Weights of a small mixture-of-experts language model, trained from scratch on English Wikipedia.
Size: width 256, 60.1M parameters.
Experts: 160 experts in each of 7 layers, 64 GeGLU neurons an expert, 8 picks a token.
Below are experts of layer 5 (counted from 0) of a mixture-of-experts language model. Rows are named router (the router's row for the expert) and show model dimensions 0-255. Each number is 128 + 24 x the weight over its row's rms, rounded and kept within 0 to 255.
After each expert's rows: "comes before" lists some tokens at least twice as common just after its tokens as in all text. This comes from a sample of Wikipedia text that the model never trained on. Tokens count by the router's weight.

# expert 155
router [141  96 120 127 118 136  78 134 120 114 117 106 101 136 158 169 114 104 107 118 137 118 172 129 149 144 144 146 116  74 108 125 106  63 113  91 118 106 119 133 100 136 134 154 120 140 122 116 155 109 119 136  85 104 130  96 126 163  95 155 109 164 111 144 173  97  97  94 127 121 155 113 113  74 122 122  85 158 161  95 124 150 148 147 121  90 130  91 136 143 132  91 133 126 102 138 185 150 156 139  95 130 169 131 130 167 133 137 136 150 116 141 104 135 122 114 158  82 170 140 133 153 144 184 115 144 114 112 145 124 126 115 158 121 154  95 189 151 138 124 140 118 144 137 116 153 127 116  66 136 106 126 147 116 105 111 121 142 173 167 102 136 120 128 161 140 102 155 117 151 121 143 122 100 159 117 151 132 145 106 137 151 141 169 117 152 132 124 104 113  97 103 174 156 130 133 141 113 160  92 102 115 108 139 127 191 135 108 128 155 182 158 161 116 164 134 134 158 136 119 128 111 112  97 156 152 117 142 141 113 130 145 141 149 151 122 144 102 168 122 156 165 116 129 105  67 110 157 170 125 131 176 132 127 125 140]
comes before: ",", ")", ".", "–", " century", " and"

# expert 84
router [125 118 101 114 118 128 140 158  83 106 140  86 125 126 132 119 120 136 133 123 112  94 103 139 122 153 127 156  95 100 133 168 136 136 164 143 138 138 172 144 117 174  92 155 148 141  98 159 121 146  78 136 160 111  98 118 153 101 110 164 121 110 104 108 163 172 101 120 128  94  89 111 123  94 139 109 120 153 148 129 111 136 141 149 116 113 164 108 129 144 171  84 112 118 126  79  73 102  92 141 132 155 115 164 156 121 108 122 105 109 157 133  99 129 123 134 106 100  92 175 136 112  89 144 134 133 122 160 124 112 109 109 150 134 137  76 148 162 100  81 111 110 153 165 121 130 163 109 119 123 144 163 163 149 126 115 110 114  79 122  83 166 109 125 136 144 151 129 125 113 160 113 114 117  73 141 148 121 133 154 122 159 116 140 108 105 137  93 173 109 164 149 153 153 138 147 119 108 152 131  98 133 161 108 108 123  78  97 140 136  95 110 173 147 124 111 132 139 108 103 135 134 150 135 114 132 152 144  78 148 146 104 128 100  82 106 151 115  81  84 116 135 170  97 158 104 154 114 111 159 121 159 136 128 105 135]
comes before: "s", " of", ".", ",", " in", " and"

# expert 107
router [132 163 133 130 135 112 153 139 156 122 141 100 126 161 122 114 126 169 150 131 133 118 131 132 126 139 180 129 142  80  97 175 166 124 105  92 158 137 110 152 159 161  60 128 161 165 106 141 134 116 111 117 191 172 130  87 142 109 131 171  86 112 125 134  83 138  67 134 156 131 119 123 185 152 142 119 139 148 140 132 146 154 145 111  76 118 128 100 126 137  98 128 124 178 133  97  92 124 132 136 120 126 146 140 139 139 120 144 136 146 131 132 140 121 148 145 119  84 122 179 137 117 139 124 138 128 130 123  91 137 127 115 150 155 109 140 114 133 131 114 136 120 158 150 162 118 122 103 154 151 125 137 161 133 113 166 147  98 136 101  91  99 100 103  97 115 105 121 152  94 154 140 118 135 105  95 146  87 108 190 125 146 118 139 104 102 127  86 125 134 144 151 151 151 109 164 138 118 146  86 110 177 136 146 124  72 129 114 121 158 112 155 164 155 117 128 155 142 140 104 124 140 121 126  99 113 114 150 121 133 175 161 151 144 112 103 134 144 101  99 144 147  89  91 101  47 118 124 156 120 145 127 126 117 155 161]
comes before: ".", ",", " of", " and", " is", " was"

# expert 133
router [129  81 133  99 140 129 119 131 101 115 157 176 155 141 133 153 156 148 128 101  94 162 127 158 151 145 170 141  97 139 157 163 121 129  70 136 151 130 132 137  84  92 167 128 122 101 142 170 115 102  93 140 145 122 127 109 112 156 188 146 171 115 124 128 174 132 184  82 116 114 154 133 157 164 118 159 111 108  99 179 127 139 117 146 137  98 156 103  92 133 166 111 130 128 158 129 139 128 119 152 158  98 105 115 113 157 158 119 141 108 127 117 138 121 114 138 154 154 165 133 105 113 108 124 127 133 102 114 148 152  89 103 101 178 134 146 126 133 157 118 150 150 122 134 127 110 111 161 175 136 137 135 122 144 150 149 120 116  86 168 156  93 152 132  79 109 125 148  93 131 102 148 103  97 108  94 112 126 154 115 158 133 138 102 133 158 131 161 155 131 115 148 153 116 157 145 140 139 172 113 143  96 148 105 101 103  97 107  96 137  92 101 114 139 101 122 148 102 149 103 116 142 147 114 117 156 138 193 126 152 147 169 157  98  90 117 105 121 108 144 123 167 128  98  96 147  99  97  93 118 160 134 136 138 111 116]
comes before: " the", " a", " his", " their", " its", " this"

# expert 125
router [159 109 162 115 178 125 138 104 115 108  72 138 113 134 119 128 142 158  71  82 104 127 122 103 107 135 139 147 136  89 104 124 126 154 122 116 139 111 140 127 130 138  59 165 114 123 122  87 140  95 152 154 183 147 127 115 128 179  87 107 142  96 130 169 143 170 128 104  97 132 108 145 137 164 121 144 132 119 101 140 132 116 107  72 155 125  94 151 134 109 169  96 126 112 111 123 125 132  95 154 157  94 132  81 126 149  83 123 120 120 140 127 138 154 141 118 126 186 183 139 115 134 121 157 173 148 120 138 133 120 127 100 102 144 123 106 165 124 151  82 108 121 123 170 127 105 139 144 132 145  97 114 127 111 137 134 153 147 144 134 126 141 100 143 157 128 113 127 108 110 124 158  86 182 161 114  90 121 127 111 129 148 111 136 129 119 176 124 137 160  86 165 127 136 184 122 115 158 151  85 122 125 154  97  93 145 132 108 117  88 145  99 146 101 119 109 138 138  88 172 114 167 113 138 110 165 130  96 111 139  94  93 150 136 105 101 159  90 121 131 121 146 142 122 128 155 137 120 148 144 139 143  90 130 118  93]
comes before: "s", "er", "ing", "\"", "y", "ly"

# expert 139
router [120  95 156 161 103 152 116 117 163 120 157 122 171 142 120  96 131  91 122 135  90 149 140 125 122  86 144 164 150 117 123 106 144 107 125 131 185 157 140 130 111 108 142 133 120 102  39  79 146 148 149 100 105 114 138 131 123 105 138 125 109 123 134  97 103 121 169 140 155 109 123  82  90 130 142 180 103 162 149 118 161 160 138 118 142 106 126  84 135 136 108 143 145  96 139 144 181 109 115 136 137 130  71 147 143 145 156 106 160 139 136 121 134 144  81 135 120  85 154 116 126 120 135 157 113 126 147 154 161 141 152 140 136 110 153 141 146 122 169 169  96 148  64 164 137 118 110 130 115 100  95 144 133 149  82 172 143 171 112 133 141 146 144 115 132 142 133 138 120 126 113 164 105 164 149 140  98 103 151 158 105 149 102 150 169 147 109 124 130 100 156 151 119 140 127 141 118 144 149 101 150 125 127 125 173 109 150 147 104  83 155 128 167 127 152 174 138 149 134 184 115 147 108 138 152 107 117 105 120 118  96 156 151 146 126 103 136 111 190 139 139 116 114 100 123 114 104 110  94 132 137 114 149 156 132 120]
comes before: " ", "1", "2", "0", "9", "8"

# expert 120
router [108 146 121 130 120 113 108 145 159 128  94 135 189  96 141 129 119 114 130 118 155 123 123 141 157 135 125 129  97 130  97 146 166 129  97 142  99 115 125 146 151 128 113 112 130 117 130 126 140 144  91  97 124 132 139 140 152 125 158 139 139 103 142 133  80 114 147 109 188 120 179  98  97 180 135 147 114 118 168 129 134 178  98 150 111 151 150 101 100 131 121 147 151  88 146 116 126  78 112  96  87 177 128 120 149 143 153 119 153 140 141 158 163 156  95 172 123 120 153 146 162 108 125 146 141 106 155 137 125 124 154 129 127 108  96 147 162 112 137 114 146 107 118 176 144 116 103 123 128 147 109 159 151 124 140 130 107 124 128 133 121 116 173 178 112 175 153 124 152 127 145 119 133 180 147 142 154 118 134 167 122 121 148 125 137 175 109 128 116 151 172 173 106 137 117 165  85 132  92 130 125 188 104 116 154  75 184 133 102 155  94 164 167 132 118 158  99 156 144  91 111 119 123  91 116 104 177 135 102 119 121 147 138 122  86 139 124 131 121 148 137 111 103  97 117 131  88 126 117 131 102  91 105 130 169  96]
comes before: " and", " the", " but", " which", " he", " a"

# expert 111
router [127 118 134 120 124 156 118 126 141 110 124 119 132 118 151  92  59 128 153 105  92 150 150  65 124 119 105 141 129 126  99 142 166 127 179 153 107  96 167 106  46 148 177  81 154 121 148 149 142 127 104 154  97 133  98 136 122 126 108 110 132  91 108 113 108 122  93 137 140 153 157 109  82 137 127 152 135 158 156 123 156 119 143 112 135  78  87 144 137 166  94 128 160 138 116 124 114 107 143 171 122 126 128 120 132 116 144 164 150 137 148 141 145 121 108 132 110 104  99 108 129 112 101 102  65 145 132 132 117 124 141 122  72  89 106 124 166 156 105 136 129 141  84 118 152 131 114 121 156 122 131  96 132 132  90 102 142 142 167 155  83 116 135 139 141 150 136 113 132  82 171  56 123 143 125 152 179 114 168 119 137 130 115 138 112 114 121 137 132 136 172 168 144 161 114 143 121 124 132 107 119 166 101 112 176 174 141 138 128 117 146 152 117 124 129 113  60 171 140 112 122 146 108 135 137 113 101 125 156  99 145 145 156 104 146 104 120 154 105 120 144 126 124 119 111 112  85 115 137 135 117 122 119 116 103 150]
comes before: "\n", " The", " He", " In", " It", ")"

# expert 85
router [127 113 159  96 135 126 120 141 106 119 186 138  92 120 138 151  83 157 139 149 175 144 184 119 133 147 133 160 138 151 118 168 129 121 129 168  86 131 121 158 126 156 115 207 105 115 149 107 121 126 115 145  99 146 100 124  94 101 119 139 138 153 116 162 151 138 140 127 156 115 152 151 153  78 130 126 117 117 139 136 104  95 118 109 149 151 149 130 134 120 117 105 144 132  87  90 177 109 137 129 178 125 141 143 116 173  99 157 131 160 107 168 149 143 147 146 155 120 124 142 142 170 111 104 140 171 112 121 136 137 118 123 155 150 134 118 130 164  80 111 137 164 135 154  98 131  99  60  98 120 125 124 144 121 126 133 136 147 139 160 138 132 139 130 123 133 148 126 119 101 104 128 118 106 173 149  90 139 130  79 116 150 123 124  88 153 167 165 109 131 128 132 119 117  98 109 161 149 154 146 129 115  88 157 105 181 106 155 111 169 155 159 131 121 124 165 142 131 141 109 120 143  79 120 169 184 146 121 131 179 101 128 151 147 164  82  97 139 144 160 139 130 130 121 122 114 122 113 171 122 108 161 122 138 102 117]
comes before: " by", " to", " in", "ly", " the", " for"

# expert 151
router [142 133 126 156 145 151 106 114 118 137 124 179 151 153 118 121 134 136 118 142 149 133 165 149 121 173 144 165 101 139 148 133 126 120 166 135 158 124 127 114 134 125  89 111 172 126 137 117  96 119 165 128 144 136 144 140 152 106 176 129 140 129 127 114 126 126 161  79  89  83 128 114 107  78 148 135  91 129 131 118 116 101 130 167 119 151  66 119 150 135  87 160  95 114  95 120 118 130 168 100 142 144 120 154 114 155  90 131 122 118 145  83  88 135 110 135 117 194 128 154  96 132 160 180 105 132 126 143 116 130 154  97 101 102 119  87 118  91 149 153 155 126 147 118 103 121 128 167 112 129 159 105 105 133 150 137 113 141 116 157  97 151 169  96 122 119 157 109 111  91  96 111 164 147 137  84 147 121 142  66  93 116 126 111 122  84 121 145 137 135 129 110  89 168 100 143 132 138  97 135 126 150 138 102 116 169 157 142 116 158 153 131  93 140 148 138 114 131 120 151 117 101 124 124 124 167 104 117  89 143 124 134 139 150 183 141 152 161  87 148 176  89 149 167  98  93 152 118 116  85 130 107 108 127 126 122]
comes before: "|", "\n", "-", "but", "ement", "ces"

# expert 14
router [127 127 110 177 127 120 191 124 131 111 170 172 128 136 135 129 130 150  82 131 113 136  95 142 112 127 118 138 126 132 154 136 121 170 151 117 122 165 121 111 180 116  92 169 111  98 106 125 123 121 151 123 145 102 138 156 115 102  90  99 127 115 131 121 138 111 154 139 131  91 118 114 116  64 110 124 145 129  89 130 136 104 120 153 153 170  91 167 137 142 146 138 116 125 154 135 135 164  96 145 138 124 110 102 147  81 100 168 104 144 105 126 107 109 110 151 129 148 141 106 127 121 132 138 119 138 143 150 139 121 127  87 132 107 138 113  95 127 104  79 128 115 105  83 109 161 144 146 158 169 145 125 121  96 156 105  92 168 113 123 123 127 131 143 143 123 133 102 122 139 111 162 138 105 152 134 149 201 117 145  90 147 120 104  92  95 109 104 140 118 143 125 107 104 160 162 118 168 121 115  81  87 160  78 119 175 117 115  80  73 111 157 153 145  78  87  87 157  99 160 113 144 142 126 146 106 149 120  74 131 126 140 122  91 158 143 126 123  95  98 124 116 141 112 133 136 149 100 104 136 157 155 125 144 143 112]
comes before: "s", "ed", "ing", " of", "er", "d"

# expert 121
router [121 131 137 134 126 168 120 144 149 143 153 124 103 141  97 124 134 142 111 157 165 142 147 148 145 161 103 133 105  82 138 160 122 101 104 128  88 115 105 169 136 133 109 183 123 141  98  89 113  91  85 135 136 137 119 142 150  63 114 160  92 186 107  97 157 112  98  78 132 118 155 121 141  59 105 117 153 139 138 171 110 126 167 140 128 146 149 101 133 153 115 168 115  99 100 129  92 125 119 125 142 144 150 157  89 123  74 123 135  92 117  98 141 111 168 149 143 121 150 150 121 157 113 137  91 127 132 136  95 134  85 126 145 109 183 133 163 147 126 125 140 154 152 138 112 118 130 117  97 141 176  92 178 109 128 112 124 156 151 108 130 105 119  95 108 136 139 127 149  99 119 132 102  94 137 119 166  78 146 134 129 152 118 140 107 166 119 106 101 107 133 142 151 127 159 158 137  92 113 107 142 121 124 110  89 171  95 152 136 141 156 177 174 140  98 165 163 112 122 155 135 128 115 137 145 157 128 164 107 122  99 161 120 126 125 114 103 140 128 105 139 118 124 134 139  86 136 123 141 129 132 171 150 158 125 105]
comes before: " of", ",", " and", ".", " to", "s"

# expert 81
router [141 160 143  88 143  94 141 157 147  72 149 126 121 143 139 150 120 128 132 164 149 111 125 148 127 147 163 129 142 145 133 112 128 124 140 140 126  86  92 151 124 130 191  88 118 132 145 148 158 146 110 135  75 138 148 122 132 127 138 108 139 122  98 119 147 104  80 129 137 109 177 144 128 178 121  87 165 137 109  78 151 142 100  96 146 127  45 162  89 132 159 157 114 178 159 112 121 134 122  86 146 150 134  80 147 122 118 164 143 158 128 125 141 150 102 139 130 126  94 118 161 142 125 133 139  95  87 131 163 111 125  86  98 119 124 106 148 116 127 125 166 127 126 136 140  96 135 110 143 130 164 135 136 113  82 106 101  87 150 152 125 125 104 123 170 129 110 127 143 119 137  96 103 131 130 166 130  96 170 170 110  99 147 138 109 136 139 138 128 137 112 163 103 133 107 155 135 102 129 123 119 156 145 154 170 144 166 100 132 123 149 147 121 162 127 105 104 181 154  79 136 118 123 126 183 128 118  93 111 151 110 123 147 142 126 118 132 132  97 147 158 123 136 133  93 157 159  97 110 134  75 116  95 167 119 131]
comes before: " ", "\n", " —", " \"", " +", " A"

# expert 106
router [129  99 157 163  84 155  99 127 124 157  98  96 150 110 137 136 114  92 122 111 102 105 146 156  92 135 104 108 112  96 141 115 134 119 149  93 172 132 112  99 142 166  88  94 124 115 155 135 108 111 141 155  98  95 111 142 165  93 157  80 110 140  90 141 104 144 163 103 110 111 102 105 129  83 130 141 122 108 141 173 141 137 111 137 121 103 138 108 168 118 160 140 100 126 125 170 146 135 174 126 140 145 115 142 115 129 158 144  97  81  94 110  95 149 135 155 144 108 155 140  89  77 112 144 135 111 169 132 139 127 155 171 109 127 168 114 140 141  83 143 161 138 170 134 179 117 123 164 113 128 166 162 158 111 155 136 121 101  85 107 148 114 134 112 104 130 134  98 132 129 143 159 120 123 145 121 137 156 137 105  99 126 162 142 134  79 117  93 136 126  98 123 145 144 127 114  99  97  99 103 153 102 113  97 146 102 174 121  88 111 143 150 132 169 117 142 158 106 110 126 131 124 148 116 110 140 103 146 113 163 139 107  82 137  79 104 130 163  94 146 141 163 114 117 111  95 140 114 126 124 129 118 107  74 154 112]
comes before: "-", "|", "\n", "al", "season", "final"

# expert 126
router [125 129 138  90 158 108 156 139 166 117  89 120 146 149 136 102 137 147 134 140 146 109 115 129  95 116 123 152 150 170 184 118 135 127  79 151 153 128 127 129 167  89 129 101 132  68 120 109 188 116 167 168 121 154 155  79 174 158 145 108 115 106  93  83 103 114 115 132 107 165 156 137 155 170 180 110 156 112 114 131 108 134  98 107 173 112 110 143 115 135 157 136 130 109 120 133 133 119 159 159 124 108 170  90  63 100 131 134 119 157 174 151 131 133 133 165 113 140 101 116 134 130 117 121 165 122 128 110 158 163 110 141 107 162 118 118 155 119 110 109 120 111 133 140 118 122 145  94 153 125 149 163 120 145 135 152 126 125 157 136 123 137 141 154 128 119 140 107 189 124 113 162 135 174 177 128 144 126 143 104 141 130 159 123 129 165  96  82  71 133 127 163 168 110 151 110 120 143 146 120 149 149 136 125 115  94 155 148 143 143 161 141 110 130 154 112  95 157 149 129 171 122 108 111 109 116 111  85 126 166 160 126 106 138  87 107 159 144 122 147 156  95 126 125  90 121 140 116 113 151 126 125 151 140 148 148]
comes before: " ", "-", "†", " Genus", "born", " Species"

# expert 91
router [137 109 120  94 123 143 114 121 108 119 205 150 145 107 127 148 158 163 147 117  83 142 106 145 142 153 138 139 110 155 145 150 123 130 109 142  98  97 159 131 109  95 167 116 133 135 152 147 115 113 101 124 114 136 125 118  92 166 165 189 154 164 122  95 177 164 190 130 123 114 144 122 134 125 114 145 133 138 134 143 101  95 139 156 163  89 162 109  96 162 120 145 127  96 172 134 145 139 120 142 141 106 114  93  99 171 145 108 179 140 116 133 141 121  84 142 138 129 101 113 115 133 111 103 130 115 129 140 191 188 126 111 133 180 106 168 121 131 170 152 158 124 138 113 109 112 117 113 178 144 147 113 113 145 133 123 125 139 106 143 160 110  94 138  94 112 163 125 110 162 122 156 127 112 120 112 123 127 115 100 147 112 157 110 142 152 120 159 117 103 104 108 151 140 135 108 105 129 153 127 126 108 138 112 111 106  98 126  93 128  90 105 134 103 130 125 157 129 169 137 110 126 182 105 139 173 124 183 160 123 153 162 144 112  98 139 107 102 140 158 134 123 129  93  91 155 122 120  85 139 172 110 166 132 146 158]
comes before: " the", " a", " his", " their", " an", " its"

# expert 75
router [169 139 142 127 130 143 161 151 116 129 130 111 117 125 136 134 129 121 149 108 120 134 122 126 102 147 129 129 113  82 131 142 124 123 152 109 163 138 128 170 127 146  92  78 132 107  80 132 108 131 103 160 165 122 104 111 117 119 107 125 131  76  86 115 143 131 126 154 133 101 143 123 123  82 110 138 131  89  97 143 119 119 159 145  94 160 118 101 140 131 180 118  98 143 133  79  79 129  84 116 124 113 113 108 128  57  75 142 150 142 144 118  94 138 105 122 114  71 131 165 131 148 134 141 101 154 182 163  83  86 105 140 150  97 118  91 145 139  87 133 122 126 104 142 115 114 151 129  91 131 131 151 153 152 104 112  90 137 134 139 100 161  88 137 114 146 162 111 111 150 123 102 107 107  79 131 129 106 127 141 124 162 123 118 104 103  87  81 123 107 146 108 103 135 135 149 131 103 125 125 114 129 165 173  78 152  76 104 130 111 144  90 164 124 103  88 136 129  97  95 112 122 149 131 141 177 136 139  88 144 136 145 129 148  99 111 155 117  89  77 125 146 113 103 131 102 128 103 146 154  93 136 139 136 139 146]
comes before: " of", "s", ",", ".", " in", " was"

# expert 70
router [122 101 152 159 111 102 141 142 154 115 207 148 135 103 137 107 128  80 141 144 120 146 108  99 144 129 120 121 131 116 146 144 145 122 132  88 104 127 167 123 119 136 152 101 101 115 125 158 157 106 122 131  83 117  87 120 145 125 142 118 146 118 100 130  95 110 159  92 145 106 162 113 121 153 129 165  99 154 158 118 186 152 129 118 121 151 118 110  79 109  98 160 138  94 107  99 156 112  92 101 147 168 109 102  85 121 157 147 139 104 162 125 142 134  98 163 123  75 164 101 113 115 125 132  80  98 167 127 141 118 147 103 141 102 131  96 158 123 133 142 146 157 133 173 162 100  99  95 117 144 126 130 148 154 112 160 144 118 175 133 122 154 132 101  99 184 144 167 153 137 137 146  92 127 116 135 148 142  90 138 145  58 127 107 144 152 136 127 127 165 122  99 144 138 110 179 144 123 104 103 116 161 115 103 140  98 115  82 135 131 142 146 156 124 133 134 120 158 158 125  96 159 122 106 117 122 109  62 110 109 145  93 119 141 121 109 137 136 129 161 145 144 142 164 150 109 102 112 133 125 119  96 163 138 113 147]
comes before: " ", "1", "2", "–", "3", "4"

# expert 152
router [141 118 134 154 150 147 161 116 173 145 152 102  80 144 121 128 163 175  81 115 151 114 143 146 124 144 125  90 148 139  96 118  99 103 152 161 154 136 100 129 149 144 128 152  94 147 117  94  85 169  86 143 151 163 156 116 174 110 132 133  69 171 147 120 108 118 109 141 139 155 146 137 172 141 123 106 123 148 180 135  93 142 138 112 134 126 134  97 111  93  72 115 143 164 126 102 109 108  93 116 162 114 149 134 120 133 107 135 152  97 153  87 137  75 142 157 120 105 125 188 144 144 136 105 127 112 136 113 133 116 137 152 167  98 125 107 154 139 163 163 131 141 179 102 108 156 107 140 130 167 167 139 114 118 128 100 131  84 114  90 138 125  92 155 150 113 111 112 163 107 152 130 134  88  87  99 113 117 127 132 166 129  98 132 147  92 153 129  95 112 110 152 167  87 134 110 157  95 119 128 113 122 120 147  94 158 136 120 140 168 131 155 158 110 141 129 142 142 159 125 141 176 121 147 144  93 117 126 146 131 151 159 115 138 149  99 124 176 129 132 136 141 119 136 104  85 131 103 126 120 137 157 159 130 115 115]
comes before: ",", ".", " and", " of", " in", " were"

# expert 159
router [153 132 126 136 108 103 130 149 141 159  65  86  71 128 114 140 119 131 122  95 109 158 103 128 160 142 147 124 129 138 120 123 164  94 125 167 156  96 135 121 115 161 112 172 134  93 119 107 133 112  89 133 113 166 127  80 178 115 114 169 104  93 152  99 156 136  91 122 134 146 130 133 168 154 128 112 163 154  91 124 114  85 103 147 107 169 106 155 123 101 109 137 140 153 151 169 132 141 100 149  97 110 115 117 189 154 131 155 146 139 158 135 142 160 162 178 144 146 101 108 188 109 143 137 125 106 155 106 130 105 128 115 131 139 128 173 158 114 152 109 100 158 109 105 112 155 142  91 104 124 126 120 126 124 121 164 179 109 154 107 131 123 145 132 153 137 116 137 117 142 107 117 123 125  58 127 124 127 130 130 156 118 112 161 155  81 114 143 143 145 100  88 139 149 149 128  89 131 120 140 134 115 162 181  98 158 143 152 151 146 131 116 144 118 119 138 182 135 114 114 160 134 139 126  86 157 125 181 113 129 130 124 161 105 178 120 144 117 151 130 112 110  87 136 115 110 138 115 112 129 107 108 120 104 132  86]
comes before: "'", " (", " was", ",", " is", " ="

# expert 77
router [167 127 156 142 118 139 149 111 106 115 143 115  93 129 113 164 166  77 129 171 100 145  91 112  90 139 115 146 142 175 141 144 130 136 122 140 149 118 147 112 165 145 163 138 132 116 183 133 154  95 152 144  93 115 139 114 116  93 144 119 144 135  91  82 131 129 118 116 105 136  94 172 139 141 116 127 151  95  82 106 127 141 155  91 168 128 102 182 123 165  83 106 106 133 156 151 111 111 100 154 129 106 125 127 151 147 146 144 132 146 157 121 107 139 145 129 143 127  97  96 152 125 137 156 151 111 126 155 173 145 110 113 147 120 120 124 113 100 167 170 145 112 116  99 142 138 143 109 164 123 170 140 133 155 117 141 192 107 136 117 138 122 119 105  98 145 134 143 116 137 142 132 118 135 148 167 136 146 144 167 141  93 121 142 174  66 112 141 100 161 127 136 177 137  93 114 152 108  95 112 159 138 133 167 149 143 148 156  99  77 163 127 133 131 103  97  99 127 155 124 147 150 134 125 121 155  81 128 165  95 129  96 120 178 127 114 174 125 117  82 115 146 129 109 119 142 143 102  84 144 100 128 152 110 136  92]
comes before: " |", " ", " Angeles", " Win", " USA", " Los"

# expert 66
router [136 113 142 141 118 136 116 118 161 128 172 109 146 163 113 129 165 124 162 114 119 147 101 146 112 131  93 145 136 147 130 123 141 138 124 160 162 124 149 131  97  88 166  76 122 124  74 155 130 118 137  94  85 133 156 134  85 126 131 117 126 146 127  97 158  93 127 133 104 129 147 129 107 142 110 145 118 150  95 108 137 117 107 138 163  47 134 117 111 155 138 131 113  82 133 132 146 127 138 124 157 125  60 120 130 124 147 107 148 115 124 124 145 135  99  62 108 111  98 100 126  93 105 155 106 146  98 142 156 155 103  81 101 139 141 156 156 160 171 180 160 118  97 136 138 170  87 119 165 100 117 145 118 146  87 133 115 116 102 136 106 124 150  98 127 122 145 128 116 105  96 165 197 131 196 117  71  82 113 143 146 134 136 131 149 147 132  99 143 131 137 155 132  94 117 140 138 122 102  84 149 135 143 139 148 135 124 170 108 116 110 103 130 166 121 167 116 165 140 126 110 124 140 124 173 127 142 103 117 121 132 162 185 122 116 125 127 140 137 127 139 128  95 116 123 149 138  99 109 170 113 118 142 147 117 113]
comes before: " ", " the", " November", " April", " May", " December"

# expert 87
router [ 99 121  84 153 120 107  99 159 145 106  94 164 153  85 130 132 155  92 125 141 180 120 110 137 134 161 183 122 133 155 120  96 108 159 132 113  80 108 188 113 119 150 166 142 100 131 122 151 138  84  89  92 107 136 125 123 132  95 154  72 113 145  98 123  95  91 147  93 161 125 146 139 133 168 121 103 111 143 102 100 126 124  94 114 130 170 148 111 125  99 128 162 111  88 152 103 100 110 141 102 113 138 116 147 160 134 161 110 114 138 161 147 149 182 107 175 139 112 150 133 125 130  83 148  86 125 134 129 107 116 143 160 133 136 122 122 145 109 132 117 119 136 111 151 161  97 164 128 119 129 118 146 132 149 114 122 151  89 119 119 107 114 125 177 134 167 130 156 173 114 170  97  99 162 143 147 127 139 131 151 111  92 142  98 129 161  99 139 124 180 157 155  98  70 107 126  99  88  96 132 102 155 125 117 146 124 159 154 101 123 144 117 112 124 152 144 110 140 127 109 120 127 147 148 144  95 173 117 107 145 104 151 156 113  98 131  93 114 160 151 121 115 142 133 115 123 101 148 122 128 114 107  96 133 131  81]
comes before: " ", " \"", " MF", " A", " Win", " DF"

# expert 128
router [114 134 136 129 147 118 136 147 142 113 101 119  91 107 141 111 129 150 176 150 121 156 139  97 168 108 108 148 151  98 109 153 170 105 142 107 101 134 128 124 125 119  91 102 169 127 122 130 117 151 101 128 134  87  98 149 156  99 144 120 140  80 161 156 128 125  82  98 142 121 131  95 134 115 145 141 169 110 186 128 131  96 135 162 135 124 116 100 116 180 150 113 135 101 158 116 126  88 118  92  93 151  80 188 124 125 118 130 151 154 142 138 157 127 106 127 103 109 144 172 171  87 144 147 134  87 111 164 115 158 141 113 124 122 115 125 108 165 140 137 129 123 143 147 153 122 135 128  99 154 127 121 177 135 125 110 134 169 118 126 144 149 167 120 135 151 148 133 117  83 180 110 115 124 179 118 165  97 168 139 127 120 148 128  98 156  82  99 126 115 135 113 120 156 128 182 116 128  85 116  89 143 125  82 166 124 152 118 152 117 100 148 148 118 135 125 106 149 109 141 120  76 108  86  94 115 136 128 129 125  99 141 129  95  97 140 113 151 129 115 113 151 101  98 152  99 131 108  88 128 121  87 183  87 135 143]
comes before: "\n", "|", "-", "==", "The", "In"

# expert 116
router [102  89 128 122 150 149 115 141 118 116 192 154 128 154 136 145 160 164 158  98 105 132  87 148 142 139 147 147 102 164 125 158 101  95  89 140 102 137 159 138 157 109 142 122 151 128 151 146 101  95  93 125 110 119  79 124 115 162 139 135 161 119 124 107 140 128 148 116 165 123 166 147 151 109 116 108 165 137  86 138  75 128 158 128 149 106 154 106  86 161 131 160  94 109 175 128 133  94 149 146 127  78 131 148 114 107 123 140 153 148  83 153 134 103 125 159 161 111 130 127 125 163 120 113 113 119 152 151 147 176 134 126 117 162  82 157  95 146 139 183 144 152 111 117 101  96 116  99 143 149 102 137 108 116 146 109 129 141 100 141 169  98 135 124  73 114 149 119  91 133  96 116 138 113 143 151 138 159 147 126 136 140 159 122 114 168 113 176 105 143 124 127 115 101 143 112 110 169 161 139 121 107 108 137 136 134 123 136  92 138 146 172 113  99 138 160 158 123 155 122 144 115 155 102 150 163 140 175 126 145 179 180 153 145 107 110 118 111 130 120 131 126 112  97  91 158 116 157 124 161 171 116 143 112 145 109]
comes before: " the", " a", " his", " an", " her", " their"

# expert 136
router [157 124 150 125 132 149 149  87  74 120 132 147 151 138  94 142 156 110 112  92 127 147 113 133 127 112 159 128 121 107 130 151  86 118 117 153 119 140 134 122 142  94  92 189 142 139 117  98 137 126 117 118 179 117 142 177 142 164 104 155 121 130 117 116 129 123  88 125 130 111 125 164 106 167 114 134 101 129  88 135 122  90 103 148 128 120 121 123 172 116 113 159 129 146 146 140 136 142  82 122 124 122 146 156 165 134  93 133 134 143 125 154 106 137 107 110 172 115 165 139  53 107 113 187 168 132 118 117 100 160 137 116 109 132 121 133 145 127 149 108 148 127 104 156 136 120  90 173  94 181  92 133 148 110 159  99 160 172 145 141 130  95 117 148 130 121 140 105 101 129  91 124 144 157 142 105 135 112 107  55 164 142 128 128 153 117 155  84 121 139 127 117 119 104 154 181  98 159  68 119 121 163 106 135 115 165  95 161  86  98 114 161 126 120 121 157 140 141  96 144 118 126 113 138 120 156 156 158 158 127  95 137 142 131 125 161 146  80 139 114 127 146 111  84 133 133 123 115 107 146 166 145 139 154 149 126]
comes before: "s", " the", " of", "ing", "\"", " to"